From a checkpoint of a small mixture-of-experts model trained on Wikipedia: 1 pick a token, a sigmoid router.
Below are experts of layer 7 (counted from 0) of a mixture-of-experts language model. Rows are named router (the router's row for the expert), gate (a neuron's input weights, with its number), up (a neuron's input weights, with its number), down (a neuron's output weights, with its number) and show model dimensions 0-191. Each number is 128 + 24 x the weight over its row's rms, rounded and kept within 0 to 255. Numbers have three digits each.
After each expert's rows: "comes after" lists some tokens at least twice as common just before its tokens as in all text; "raises" lists some tokens whose logits its average output raises strongly, later layers aside. This comes from a sample of Wikipedia text that the model never trained on. Tokens count by the router's weight.

# expert 31
router:107124109103135128157169134119161119104124169137130138115161115096106139131143158099154125154137131152155125136137119124150107112155168183109122139088139149158114121141087157114123122146132092101146118137179130111136138151138147134152106131113144147136088110129148092133133135105161107159127076123125077133127103156185181108176103124146129098135129151119106171121133134107097153096095127149153076156103149106131141129141149126139070144140150164150125151170141100064133116114115138170133143122131128108117138145071121135129112186112130105159171116112109146085112166131103094141
gate0:106157147072137141109109110156139155164122114109157163161146128140121133142115149133150144101139131082109069110179159183095117120098107137117150101156150177127149095136069185140106131161124099145106155128142106106121095137145112073146097145099149125136130109087117098155116117090133125108145124113086109123120118117129133110097144149173115154087178112128084131127112126143136131109132135129116127132163132153156151119108125175145142138130120116137117090140113076113082149093170084099173125093109114114136094107152114137143141106149140102146122133127117124132084117126140131106
up0:106155097088127141138116133165136151192091145062163164053088115117085108157137133136147133135146127102092104104153124138101112163132116113106082117120106139128113121127101152110129149115111064133112104153150118090132091139146115088144114153140135098133147134094092133124139113139125136131121142159146132123108141141143143117151148159132077105105163143126092133087097135121162148129132121111102141167133133125165133119143159147178160124135132129094129134148131152147110196118170096090139134138138159076132097121145142119126098126091117117097105124136131149176147103146108141135
down0:148109121084124149142187107151110106101113152106127114124089136116094163114160119096099151092106166151126102126174125108116118141131153117118130103127091104126138125147143093173103170115150134147156126150131086154106159122167130139089130139124144168109140082163118150143153150098113098132152117105125091130123127184145139136164171108099143136130109121167152154176112137133150142145147168078116118136126114138134138167120112139132120091137078124139128164107135144111134089122112135077094095123089120127090147074142154128124120130153182130139122126151126100105092185114119126132
gate1:139135107135125128157150093156133101147122143165152119128098131087139072147146109118155161097123128125104105164126165128133103137133122106126083126140095071130083101103171190123134152125153150157097102106123142105130112164136108136145123096118112152134124086112180089163105126080090123129141126088167123111152107098104145149088134121136155111137129089188096148112142135107112121135163137114120122170115135143102134123138123119120133133171139150088124183101132155126140145166114110121115117118157093124099119127111113170117140127165157139097103103088088129123084132096142118155
up1:100142193135107127107101081126087122127145140133079127141155082118148136146123124166152119096120159135138114128163163115145109149119119108125152170136172113118132168138123110158097110157117142074155175153142123115118100113113100143137088123082133156164098137119152139170139142117148126160149108139151075165111139173130155115161137142143146119115107105127139147163142094144098149134159113100101148109094130137102125151113119113131106146129127098103105112119145126115166166111158163134117118102127095183143146098114183137117139100158094156123081110111137113130112161128132083160
down1:090145136142149111146110087134134154114149117134130093159091123139130119129156129126123112100151137095126115104173130147106106131154135072138109153142145116105101146179153125115141104151079160148103126168155112072121117133143154114157140109115139157155125102126151108163157135138113151128118141142136129098131110145093144127150153143115153127188129141122142143090147072131151186113118112110136130162097112105108165139194102137095057126103134068072148123142139111141111180113120117144160123122158133121103109123133127139115163156139124101100117134097127080145128120141170144107
gate2:141179131153119071149100104068106161144117139173127176086144131118128094129112166141116096146158140136117123162107124126126105134113146076124150119139123111117132135141114154107121107119079094144148172136150168126117063132163090138147135156078118125168122143119129161125073125124149100126113154146147122156119108119133133131117187081132106117131149107145141157137139119130140095138126161133145109108109126134155198129116106150120162177178165143132142112097103151114149147093121124067124163112114122134149114112089157152143104121115126153129142105139131122113155120131130137156
up2:177135119137123165102123157074130139143101150160137109109120127133140127141142149157097099124085121130142096150111098131093073139071104130136148125132153126081096123172112117089097136147163179098110120132129112160163108161167104154131148141149101149116138125089084129099128122192134158130119130145144110157120106098123122118139155109135087124100147130103161126135096135120096128158134195171147122157120134125101088162160133093121132116140156123124151158141127134119117109119133174110139118160098115129195128152116185128113126146101110100123136139128132155118131100116140085122
down2:145159132135119151141127132150137147184124099146149109117123152105114112113134094124124140186128084136099130097162117100123166163121117116134090106103116149173096095137129131150177104127130118132124087117099133153159098124113138135107141133088090143172121132147049092109121123159147132098117102104127110104165144136141090105129124130127098138091179110111140128136162146124133096149161070125129159150109096095167156157134134121132137148097142132123135118121102109082115096157136122116092138100119149127094135135097118126158108184127096114124068142120122100131150162083110145119
comes after: ",", ".", ")", " that", " Length", " with"
raises: " in", ",", " only", " first", " (", " e"

# expert 13
router:108148124112111101162120124124194094103156161066100120117146094133122120128136123152120153134130109125123156125118167099077125155141146195104124096133115137143101142151115148116098105111148126125135136150177131107141131097156142151163091163143134139118084131128192133125122139101137125155101094115119095138091145141182153133140130160133095143124099136101130115125171152133101153125148145179102116152115200097126122119142161100132107141127121156135134116161136129059105138122103129131104107092125102128132126177140105146143124151150112084154132101106111172121103156114130145128
gate0:129113104122151104119117132103147077126139157143176150112139146122172157109162170112123167104109155127140112109145112147139134093140147145112095124122079122127092176135106124097135160149140138104143138110119070136140093117113134138125156080155101105147104144149144140154155119109113051127112126129129113121130116155124117103091099179149152110104093159110095120112113110129159100114126159131131138165114120092120153090152136098090149181116143145141130161112151122135145108144112126096152129171140110090145099148153122102152119128128157109115134162126080137083178149158165090124
up0:103113115149119125116143116167115089075135138129112092105152112134166127140161142128093125114125136163150161151136134078112159091107109134072153127136120104112122174130135093104143141140138110103146118073132123121096120139114114158142140164133104145123102088131122105137124137121113118146136105129096122109133139153154109092100051152142151109122104174151121168111100153108155105105097097169102134162119108106161119140133082092135129133098097137081117168157152161138104112156125079112122136153094125088138107112142121138161143105173162167130126147130108165137123162169126107133
down0:108127180128131139113083155152080093107105132139148126147119082138172101154146114158131135121127120156124170126146071110143085098104146194107090129125080116095138153144095106150130118155174104146133096185090106143142153172140121173073138115133053097137120120153128102133142128131138111106151126111114138141137102111134140139103138130097137144136127103117144097131132134140147139118127139138118146115112145141133161186127122156098150108121131142142096117096136121134103086104122108154148110171114091135080105117100157115138157163135129163131110113135153116149160144107166132127
gate1:110097128170119135158132125082091114122118148117142126104105148140153167140104124119149119102129132120091133090095160107126122131143129160172154122111091137127141165121091144106142097108145097086136101140112150149136155136119150138089155116167107139167137144132122153182137075122098185079175142170125161118143161146127108112114096141168130146116145129114163108110163144089127150114110114208111136121097108112103104185155121145101131132107146148108118127110116154130141139139112137164107111142135091124104132149129108140163091138137099167131151106155128090105117105135121092164
up1:133122132131117090155128124111135169136086080103107096117125156123152158138098083139106143096103104101101104064143099123149151093116157154150134160163078109113109161126117145128128130123157152111137115131086127180156130157126120135134126124129126145099161125132123104133082079113135102120144122128107139126135088154150107111064135148149141170108113116146117131107120097100155172137103122158152131122100130106095132154104154102139137096122165158082181148107117117130175109140124148136126161117118128152090112124072093127151126168130098116136149086156092153106128150139154138157
down1:138102114111123125105112157102119135190140146143073169168141147135095133121115157159106154124111154100163092082085115131086137123086131122144105143130130119176158175101124088173174147126137153160101166108137138138127101128148098121117145110113095160117110163121149121110141124144152147135112099097111162093201119123103137129118122102102108127146126137120151149150129124115111121102131081110132134095126144127128133154119119111123125142170135096107110142117120103138115129090092095154155129181099151134102166120124136158089113120140144121146145138092140150157134138085148066163
gate2:117149104122143098130113112181114090118137134101162151082111145122153125149116148123118118108117129113122143099164148131113123170097137126107104127115100093132094104120102151134134126169107142137095107136131126153124161112116150083163065147144075138163133151124134127109143207112077131184150147114120137117129125150172127149126117130102132172145115103132096150105121161099139115112120127126121141112120137125129178163055152149133087141122112129115154147102115101125131137163125074112124137074174139103075100133139127121128112126134072128126130121125102087170112141114140144140
up2:121138108165119155163103113111074140158131137159129092107103093112102147104143141145098150127127153134133129131106158078154085158126076107125134118071155096121125125140089136165093155109112139140104112130102111111149128172097111120101111138118155088139139151156133097135106109112120137124136153138157134134089174124052159126169113128146124114139112101105115136100115112135161153150119108169174117157145140136115152166198092158132118132111121150080154137064170146131112158176117118120142103117122135126094122146148130123133141090106130129133122123123114123144112131109120156164
down2:127114113116105119145099131121165096129101183164134127113176120077136128114116113116154166094120161161130140120111097120105129113112147137133110106133120132114151135094112119124147119146148123126121151140108134126137156137156151139117130086134116096149132130145100113142107117140146117169114131094091149114156088134108121127121143115174117106117077151084124128097141108093140153143054134111129131110117142129113124126136157104129125079105106099156118090080139161042183157099140130106087094154171110162127120148112157094112127164148091091132147129122125122060138151143130156138
comes after: " the", " The", "The", " his", " a", " her"
raises: ".", "\n", ",", "\n\n", " (", " in"

# expert 21
router:136158130088127127166152091113150107111146133127121119137154149087093111138137131118117132132095096087134171143112137138103118146119135130141157102104134107175141151157135144127106088134136124078122152131165155106146115141144145094160102120136152136124149104110155133162083174145154124118126104121152118109105111138175149118153162166154131125105120113136115170127160161106132148077106165131141119143107179106124165166144146113144101140121139136151148112126134122084132106160112115105098122072132103120099125127109126149140101232089139092125139110106087148111113163125110112167
gate0:095131097145145072139131182097091108127139124151132095141138136124105135086148109128114113159111140087100101105100134138119140100126150125126114097160137163117110166071122140131137149141110077125181122106119118158135129141139143132120156101107106130121145128155148121134106100161120041089133139140123114122111142136123090117142104134155148127106080129110114125176154141137157121134084150142125097114129085101108113118113124093148089133114145136092092144111120184136127164066121153145142133139132111148096122129124153150172094104132139141079122140107137134124101113120084111188
up0:081156145104119103149145143131144150118125099139133135116158084116123109102141118115136136097122138115085134125099133129121198112194109136168147135119116136077157120128106118110072127120152162142111153102090123114151143137111123127137136105132112103145123156106148110093149101129077107138109142132100127140126159151132138139126128171121113141122095136130110146125156094076173112095116123147142156142114152105095126131133078149122117089126145133117127124108137158115077151109113106128113141157138121167125143121066142081135155128168098125127109101144133112061168109087186115078
down0:112161175127150104110136133165092183138096104110123098164084147070146121155099144134108161116153133147147166129143161120157126116114107112112121116111131136190121120130113113102142100119159127153097144101118122081131128159089135103122153138090111104150150159135081113136102152109139131134138139128090126135116133120145120125123171132095159121126132167179173153138074135157110145084109195149061127126097158150143130122138148143101117157131102136116119125122155123122132150163127099126126145146146129107141111125143151143095104114139160118133119121100133176087109083120130087162
gate1:112128142127099127143159115102094154088124122165096098114102128119116107127128100114137095166116131089122144160123129095119141118081107116142128096096099158140132126142138145125156125094118149142148145137094136130156148141101128136084167071089113168113121125079105116145100128106122090140153161108102108135132143163132105095111167105147154161105130180113109134126108138133093136120124152087092143134156149173171147128140081142120139092123096183100129066126135153154080131151111130141105117096081123103075139137122126130144157149145119149090176107155145143140144113120107142129
up1:142108096153100116139124094163108125098115124120162142114086113131107097162105163121135131150108131087155140130091101123140104115087126104139138140140169138126118170098135107168160151135162145104157125106158106098130141089142096224134132112148116133092119117134197118105131124139120101127097166088108117125105125100130163169139147122084121098171154136103125134116106120138113112117106126127137094113120139137122138152123164138135107150126094106189151081144140139140132125145107092151126134139140173081092181158144130094132123153116135140127146088111142101139139142143153141164
down1:124108171139149152111167175191106183159125087138089115127143122127124166142082101128142152119168123160118100141125159164158156127113078145155108128157151154156131128161120127151121083084130112171138168109107142172145133178118153104084113124059129126154124098116136129115117158112103150145097143130116126082132102121171131169150114136124135103143103144095136155123076143148128155128145131127125147110136110139121124134140136130135128176115145148113128109120112145106149126116097128148141106130110124125108150128176139166118121110160116101152137138148144156110088098114104081088
gate2:071144140147092135119119110130107112157113115119101124144127116108082082141147052136167124127109166118099143115120179162099175094198103106063107098106126113113133138119122128126147099145171167123111082088155094117116122137122075122115152148092152130127115133110117166165165111154102125142119119115130151158145108122125116097144139135129116095146110119128129114098079118123149127113147087123087116133130106110144157137152156098152101159139101108160134156119163074122127115107146136141159091121097114088140132127116098132111110135096149139116147119131130107127128131116146117174
up2:133117153112095166144130109122111107151150149151138134170095184118091129148099147109151146048096128087107152096092216113149157067129134115095128136167110119149133124129098115136146077117103131163133138147116118175115148118130133154075143112106098152156100162135119149124161135140091105143129115118114128116123130160133113125108127135127144112155173120109127098125112083122144124126104078113110178121131124123121129164140159137096166147158091091130147144116142095125103131110143113146122121139105128103168109120113104136156129133129096126099154105143147138143115107107169117098
down2:124157138139146106140093129148153132114107078086099088140138145138117129130075133108146093133115151153143129140138136154134113132113088093144157174154099173132130106132140108148120182151141112107136152070124165133164163125121148122140130176119132100130147125136077106131148133109146117128124135124067132131124162090125145090069151094114127145131127126150112101150125138131155105162130148135134125101131135144077101150154148120148127149120156113190107139170166141165132146151156120105119175133109166142119099128135128128120099108065101124088121160143120100113102129171163099116
comes after: "\n\n", " (", " Z", "born", "ni", " And"
raises: "-", ".", "=", " and", ",", " in"

# expert 29
router:138125139097126125137123133109148083074075149144096131112126117110134126142120119129135119162126099110108132165102135156086128136129093168126154109128085097153133149126101133108091092133148120106123115129155095106115133168172146115087099173063163141105137138087147155123121163142150073176125130097120083108097118102166130159140157140155129130106104133128067138139148126125098113131132163134124089172128142103160132194160110104140124158146142123141134108137146166071126087144135116138126167122134134135141140149127138145114105134150138105147112113092114158097129134117146080132
gate0:137121187148142134124161123126100096135136127184080114149153137141129139155108161132076144093139175094105185100099122157157159191120079111086123127147113138103143110131153149125121148138134099128150167136136149123143128145175120100125095169089134154152129102128130137123129116142092103135104091108106110140130148131170166158157084133075128167145121169123126134115127116107176118094138117147135136122118180151156130120116155129120100159104154116089149152148121155101107114115132120154159107115091148117094117086081122139151104131150125114153110106105139110129145128147123134136
up0:159133140150135151132155107152113144117127073154110169197128085163157141109115112117130111123150154105113163168120121135153126132110124124119156111136135127099135109139077150086159123195108155101145143140117135149139125140174131113082168158115146119109118107150102143145115128139089096152169094118132100109139120152133107101178107089152138151105082114091161095117135098125132110131109161128174065117093121165126143131120126168125100114097144113116139123194144135113109120153097136173123107146134118151153134114118157102136133142145131112106119136149142158114103081154141127131
down0:157139141141150141162158105160143115121181114119103126115137145144121101163116162178139111131138166126136202085132098164078133131109116155066128148095106105150098122129118094135140119106102129137099148115171093095134117177110136121080133166149150121172104152119126114113108112113120180118117118127166131126122125174154164130112131123103129142135131137125143139122153111111135125132123111124111144161121125152103131077099148115122122111096141081103081110164132158084150122111152160104128130187107144108123092117098144081133165119111165121106153125144117121091113136118142093132
gate1:153131141130147107111152118117158167084136108095107123150127089084121113156125117109145128169144115135141112133127087127112105088144121173116110139157100153167170106113117137107130078110142115131135143134145152110120068126085142161113106117136165153171117114123152140113174120147156150157121117128149125160172123151199153141159134127134098102120178157138167138148158139137086101162135088118126114140097151175145151115120131135140165114137107140156140108147133144137161160078149141104113196145158116151142170119113131154119143136124108132164132104119103146114127079129106103125
up1:155104119128125116099128196150076116174091090149084143133118128158157152119116163115092150100107069106106138091154143144153177150117085107178121120122158105126143106116153099119131138124138127115129158131088124128113126192162153143118105147116124131126163127133122142128092125165128117147145150133129151144114148122127094133153118140123157130152153150154128114107153124099147112128120128144155140118118134131126077131095129138141126110110112132088099122120114105124123078150100176155130086145108157077133052124115126134122115135119097103138087175105127101125163161133132158174
down1:128119129121115102138140153082154096106134121158082140147140149126159143125117112114122110113145103140138138125085139167135142155104092154184124100097119116111150147096114145171105143141094127149099164140152120137103128111084102123195154140081127106132102086162094120136139126108112118160117139122131085106106111104128145108108178157074145150168091099145151122149157151122152166149110101150144124158118122147159126089119106079146107100119116120124128152158122110132121163138092163119130095128172129116107138181147076141152134140092090137101136137141140168103152118150104119142
gate2:182119092136105114151141139122120095120176121110135131126116159090143111097108137157138112144167123118165123157142131135102115107139125074108139129103140149126113089101093113097095131180109122118146135181125174126152141091135122132150155172116131094178135139151141167103122144155144140142146169094139154102146170146140134108095148080113144148119153149143143140110091123122142169100130105126156094153148149111136175159112147107138138117167150150085104138140129116108109147141141108148104083157175116076140170120104123124174113110081141146118106116098106114156151131113113143145
up2:132125141148169101145150137097110123178128103104129158154134131153119175095109189123150155130126106142141139113112110124158168101146154157139106131110106120156127155112162137162138069158119127124117173138139150112103133122126151080137160138136111173144115122143104142131135115119139112132140130141143138110136136072157166150125128132143097121177115096151155120123127109144157116118133093154157137142147166148095162153144153192152147125115099183112131158084122091152157102099110138140103113120160120077081131138147160140084111144091148113136118108147109072092141142113134098141
down2:093148162169093098122135152122160137116130130098105126088124135151106144122089142102118145150123132119101105121101131143125141136087142119167147143134119127099154142170140128121124148128105138096159142153088134158094108106134137127079084159126094104115124117134119158116111117105124096141117128109188104128127130145105109216123161133089139118112120115100106081143176095118105132133092146111111145120171114105097116116130147108130120140132110159124106124077140155169126109115119107107168135130161143086122101104119095114156177119091128136084114123128134142129120182179081160156
comes after: " |", " 0", " 1", "|", " (", "\n\n"
raises: ",", " and", ".", " in", " as", " to"

# expert 7
router:146158137104150160146164117117145095107135119139098161111163143104129123121127138130135165137137147119130125165125103121105110148161167144139151103159053146168142112115150119156109116128129096093125138090168125098098122092132129144124173151112148133159125082109138121129099137100156101154109127139118101128142116167184121150132168150145111134121109150124139163140117145108123119075126171160131097155136176114190128128109146098149103147153130143165163168152134121062116092129118107105113143114140124109124124148120104141158138194117107081139137140073105115109120154120123104140
gate0:140093100123170140138101112095111108130149171154118194169153104106094159158131157160144140126109116155109102091160121146139141100105132103141089123159147180106121126120120135103097114126109144118097107153116147148121138123144174120096116128132167170109123144116126179094165089146091118165145083110125135124146093161116099133113114090167100094124112112132122107098109107178099110130147114114122170122183097132135141139132154113179134172116130116135100104110167102089126114108136154143118154114150159121164112145122106111118118138105105143136127127090167136144127090120136095111
up0:157158154149169132139137133098127138137136129121147137100075195091105078086149110161106097180111111151119080113071122124133140111132124132110133102130118175135090088130140155145110132152128123092160086122092109100146123079130101153128123116129116120104118114117104146125115099127091091171137127158108123127161116120103128142150114117130138117158162168090138140117176128100099138159135134149129116157090095094104091114120154108150153144120148124174108134112126139148141128156098148157143146145147110154083149093163118091126116135141162130154140112111100112139154149144140079106
down0:113150136180168125148132120130105127135155147103103136132146087132085136150117117185088120147119177120127124133160152102152099145145124100090173097094146108110120104104133118127118119095125170137138089146132132091136134132160151107120139074087164108126119160130159126121183106091149139090106120107155073128151149100096114148117102165161117107102103186155112121070115098166124124136114141137111116121103106162120146142159139100109101066120143136149130146137134117114127125094153095138095138140150098088123076139120143122108113105117149115150131134136100129159131139154125132164
gate1:147143115145137144100163097122127150149126098121094139125158127156088168104114138121119111127149113131131123122152116117184158124079106160124083135091134099124123131160121141113109136140134098183146155155119109101116130138117137057129119131102105115172088093128152151136125103108135127090094148113124138114140109121123082106129136135148148088137160089091114154123147128097102103138120139141117118117161143126148117110174117153138137148129173103155156133149114188146127165156121104089160147139146085147119126061145137117120136095098107108153137072189143128155140149118152158096
up1:120094160120138142100133133099099080168129147139133164094091170145130190098119118116136120085161100118142104145128125112122108174093162142115095126130066132146131165122098141119140138117111112124111171145098121124131117144139157161091154139130165129136099122131091070111149115115091137078134098172094081129172130167133128106154109137151144121095126064080127124151141154069121072109130098137088137104127127124130152098109124159132150117117099135132157100137120144138145147146160136159119144117117089129156145136117112152130096149109107129140123145100123108128104135114124153116
down1:134149095158142100110114149110158142145142104168119157135052147158122097136124077088083123125131115109144135120123138137160107175110152155184129085098161153120122102145126104175109140146144106140116131144143144108117139134179158131136141153109103107123095107162164149109142153114103129112122144114100145116133107106142095141178118136164079118136101157131094130072125115145149155137128131107123113153108132123087106114134121122104094105134140129144122131100160123114071107090153134119127122118096089091110166142137142110103123125183155120138149134068114177127125127109134118168
gate2:175125148126102158136128149135129160109146138122106091113087176090110098133149074121157068108137119139159083119103126105144102118076158174116115163117090137131193125155126181122136132154086118125101096174146140110126111116140155120174073139164154112127115097134138156125156156121142157108132153144130136133084113109100137155184145131088104124106138115083118152118126139101109122156155141142121070140085131134121160120143152127121156137147128156147126145138094133111165132154133096120124147149140148138131146115148119120150150109106089092156097135123105135150149109133151130141
up2:120111085117114158140083134140128151105141139138143124105073142125139093094129106145118110140130135106095119142113133124134108130113154194140086159182113106131124127124149162109133154068134154144094144131109111119106101137122114106122116136164150131100104114129127125112169143108115148159160153117152127146129141118155155144112125144142078104143131143115104114109119137137101096144081142152084124137120096134137068155107130125158109120110153124121066120171164142102120102130204095142185182105172158111177137156148115126134142139139126110133132107103100135106134125172095113108
down2:123128123140086139138131096153131104145121114119124134136136122096144142164115109141128141128121140142125115146152143104119125140076214096126121181126142096138094081150157136104175140129130146123145147156101158122087122136114162147071130174165103117125133150154121150105183113153102128134154090120140131154118099094084160101141100109132078149093159130125119108131147133126135087122100084115121123099123097121135136145121135092092144141125127138131188145136119167166119122100153190148105103112135149098109121125150172153148136098125106151087114131157140159105113150143140153102
comes after: "-", " years", "ti", " No", " Year", " year"
raises: ",", " (", "-", ".", ";", " |"

# expert 1
router:159137151095130095167147151140140145091131129120084158127167158112109154153131152115144153154141076091120128142126171119117113163138178155127119148157114071152130149148128145124103099118145106102126150105190124130147107086142124107130148150133163142144117138126131102100125148123137086153121101098118122160106115160136129160160149139148131141122140135113155157159149169113150126134121140079157095152144153120138176167113144126145112119144152134143174143120086155073112147138105110097133100105135106116152123195120095146117098149132131098108167104125093164100086151125134096148
gate0:073138155108107141148066112108114155123152125156103145088129100129110144115104077152105107143138132124134120127125102144072115121124144147167183112120152121137137143103131120149111183121125099155140130112142168139151173145140143148097130158134142161127116116141160141092111102131149132119146098138128097141116131105150120126176107145173127088137072134144157114109135150136101162145080073137142140134146139112098118188136149108144091144141105162111132142151137091122130105132143146133119149092177087147120116134158151119127169138144144092151138122121164145076124164104136172096
up0:114107111113141117136114090108115127062151142110135179150127117152149130126107117119145124154177162125162136144122069148082159116132118094111110105101117121139109112134128151139132135182138108146094146109155113165142125166136130120141121117118188155116115156142122156113127138153114112128117117164157150149114137124128163177102149133155143113112164141164136154160064131110142106138095145117152114140122083109120139110149102103111084120109129145160093104173123142105074125126123121119155137151127134084109121123111097137152041125137100178129144141121096088119166145146112133119
down0:124089121138123155140144126157068063135121113120136123102098102133146101151148099130109095137129114162162178128115146164142135143144088129106125126106122124093127118059142178121131127155136118107140099142138134106158123138091113106118115159188163112081153118122088125119129110120122115108130156092129101107124130142104104098081120106129117119119149133130072085110179154111124155089130113127119122092130190131130146110148121176142088148126147138105128120113111149153141099132140128148156115107140101128076122132098141131159144147107132127102126111135147121114193143112175097171
gate1:152140112152149085148121067108118155107143124123156080157148136129135121137091122113095131165137145140104146142157118143129158140125136135136147125123084123142099132145132164118143074135132143121140153104152106149158108153144142150162130148133119123093137147140133137128151109167115135135096095111092138143096107064104139123134128095154148127117119118104211140131084132192180106150123122119115133161142126158123107111171145093109111119133120116103099160105156139096147062116110125108123136185105120158169132124097100096093122150124113095097146109131142093121121131071143130135
up1:126109129145163099151131055095139157110154146122143120133146155133152106135106112117098106157132148125146134124145101165165132140100127133136157085114121165144124141151129145135121077112110151119116128092102111132130128142088146126140115148142128163097123131157149111124155127153132088125092117120068155141107097111137134121136144110178124090145144166089168150128064145137161115134115132152081144133150143140133107144160124125100125114098093111102089168099147096100134121161115086131124102176116110147202138147111109118106104157118099108109083104137144070118123123091114148119
down1:146118148170112165099114113113105154115136097150166134127075167133151113118132087119118139086129113153140113114156180148150138118138117124127162148113113144100148136148130095102124115069094120195108148127154131121136123142117148117131061118130101118106169136133111080090155139146142112135131153130120206107154147137145082125136152152127137139113153119173091105148090123101140103133106133104157192186160137113172140096120125132115178144154136132113099129113159122175116167142116133150101113125118138136131130126151116136115100094144123149112134141141136108128157117156167138135
gate2:152150162125135153133148093114129146137104096161153091129156091147134124128110105103163144095150130123141124124122105116119136124083208120072182162168070112121172154113123172121141168122104134158164116125131128131114114124135141132117117117138084089121126127141105144126130082103184119106151123169130134124107146121138153150111119120182112148119150121113135146143143139156153112109101120144099162140124122136128131117158122133078090111111112123102122111143089177132095134103131084142143104079155117156113137141155118138191140128135114146144165159151144119126140181147115144092
up2:158159177147123122134149088089144088149115099110152125138126122141137136143150114109123118106135161130137127145107139137120118154113125111127162135171133110118153160117146162116087099099132136136109157152138162121122144117162154145137132094131118117089108143140148128111156106133111121120131138184104129141157103095129112161140147132133111132135143144106134138132115151162160133131130175152102144133096162124181146080149110146073128169115162058163081148110140123127121111131064105080107142132113124120111123172167115076164114149145110104179171129150107133098098111116133070147
down2:079135142160094115132138109137142117166121146154060135078089108133179134126145151174113121147159125127114133099133153119126135146134155093145138115114164108190097144164157153128173114110145156104144136120096122112151120135108130150087142128121127134147120142143112077088091128107118135121079119111104127096155108148121170105128127135171144144082084096112098111058098126127105162124140161129106140104114106139110120112143166116111165120140105165124117088065091189130148153126127111148124144110132100125101114136128109124145155138148168143129113111128116130109134127120114153133
comes after: " |", "|", " a", " (", " such", " is"
raises: ":", " in", ",", ".", " and", "-"

# expert 4
router:152149142124133118199137113149143141115039135103103115146159153097111149140118150088146134121107100102081152117124094134098145117116076103107127129112063101166128162130115151112099138130137121109122115116140124128159127127139129134190101136090143117122125138088162152137069123116129118142109120138123074104111110142138135118106140146129113153104135133113160156153161154104132161129117136123107111121129177107129153069116171078141080126126119128128120151129135142068138096127095128123118145118133135120112133184111153129123115167120108112137189137116137129085125131117141102109
gate0:122106120137079135151095138146108112115133129150101102130090125156107129099105137153081147164105094123080111123146126168117155117116117103101113097124159145167099148086114113137139100123142098125165108125152100147153155143158114138087143117118120120108098125063132132115134172093116130174134116123127111166141043112130103090128142137098122164121086141149149142118144146124127149092186133137161151148154119140175182124123122102115115102143110151176156185143151086135138127145115138124103114144130095123133126103107135132118149166133113101148154119106146147127149149122076139121
up0:121129145109121137143103094135099127135138116101070123158111121137099143141136148107119131145110070114130075143127148138137152120138140108133115136145130119126121131143166124158109109159146080140118141111149095199123130138129137122135164159144151148119111123180148128096134170123110125144105116119130127116154141160119124164114149150141117164170063162154136154152096162092136136097128124141106118126146123061105124132090108118174114111118085091086113149162176128118146065115111165141096114130100138106100113105106126116131143091115108142108103164121166131133146133125198094120
down0:118181113145118144118104135150097137116109132147102114097081171100087151103141112115107093132152144116105139113167121133125129120071165128074123111141113145155136168152123112117102113141124098149112134131127119102115165087143120154117125131101126126122145195162090141144151161140086123129110165144163147150127128096088107116111161138092096129128109146134133177139116197162143127120136129160101170106186139119137118131156171145124118135121125135126125122120122103147117137117117181168113093131116141115109124151118178126097093091133152186167133123108142112124106107112168125160
gate1:144110136134077140124150123148102095116096122160147136128132149155143110120110127090135149121166164199103157136144084113143171177124128132103158124126106138117114137116118142122127173087165117076146143148148140090116140106161123145122142130124145116149114077128125134170085131143128161142156162137169153099124102105169152117144109138152147150123099138126142133124143114120116109149123093112169122127109134131088102070115086115139129118099138149099124101122137084097112142146154115078144173155180125123136123147152117127159131103158134172126144112150111137070146133163145123073
up1:161104176086124132109138137121104139082142173086151094155124161133127167114126161105148141122113108150120151162113135109140138131123151138096131127119113149110089096127139120141105143107099114136109139092104088137079128110121192127095141122105123128163119104083135117110148130137157122130135051122125150134172090113121124108121145108123116148143106115139172176154106133172097125138147126142130152152154109134130109123132134167084155142157142100118148130130124134140151142138088120154124124165098150127096128126122117070145106138119176119164065127193146122128133095097086127099
down1:131123140107097125154112137115146159134082168123135075119126129111112102112158130142129168143168091143126138153106154131092146116116104143090077149092099087084167082142151116123135139136081122172133115144146160193143138124117153154101146119110161163182175120120132148117125125083148151123100113130133126139136086104121126118110108099163129147133137128169108112125108160109134146089114125164130158123136084113118134164120146125117153158171140131127107147116135127141214169135130141119093122104113102155149144098136116116109122133146142128142086129169175147143165134115129120120
gate2:158111120144152106096112154119142129130098125172092181127111143110152118121162109112124113118119149105107099147088121144163113132125121119104200137149132138115131120121154122116128156138120139132181120146106099146186142181164124103150140102106138136098122162081163139109139086152112109149123093144144086122138071124118096079140142136122174132120167146135110118115145107097088137088134128135112133152109097132149169136137134150108164142117173141090148113137199161137108130127136150167101151129122122134128133144156143100171087114137142107136140109142146095122117098077123134091
up2:106141142094115135171133091099150141137158144133165111132154099101100132151177112155171116130090132097124089122161162122112129124153075143108154123117103141076212135135111105140133128130131097102100129123150132140133148101107165127102125162148145143143124101147152088187166102141124180122188156129106112126154169126126149146144097133120134103128135116128132128108093131124138155131156099146135144143130127114126129133118144130116161143109099135123074124146110099147114090151129077155183099127123098139149134084144110135122107147166122142141151117155103129137144123071143080115
down2:131147113143163099086119151154148143112103102101139150117110127111155143159099128090163154103134165132148161164136123106145105128138116116175125143097114106172121142153134109092102161102146124097157107155143128119143128173130116116127105168160173164131105130102093122160125066138148117093125137142145130095158142113096113136144113135090074163124141105126114125134141116126100113158140144149127126139093110167151125113169107166143163148140123143137122135068183166128128065130133126146133174158180120125100137121124143129145116114117130135112140133106094136148069154090141116171
comes after: " |", "\n", "h", " on", ";", "za"
raises: ",", " and", ".", "-", " (", ":"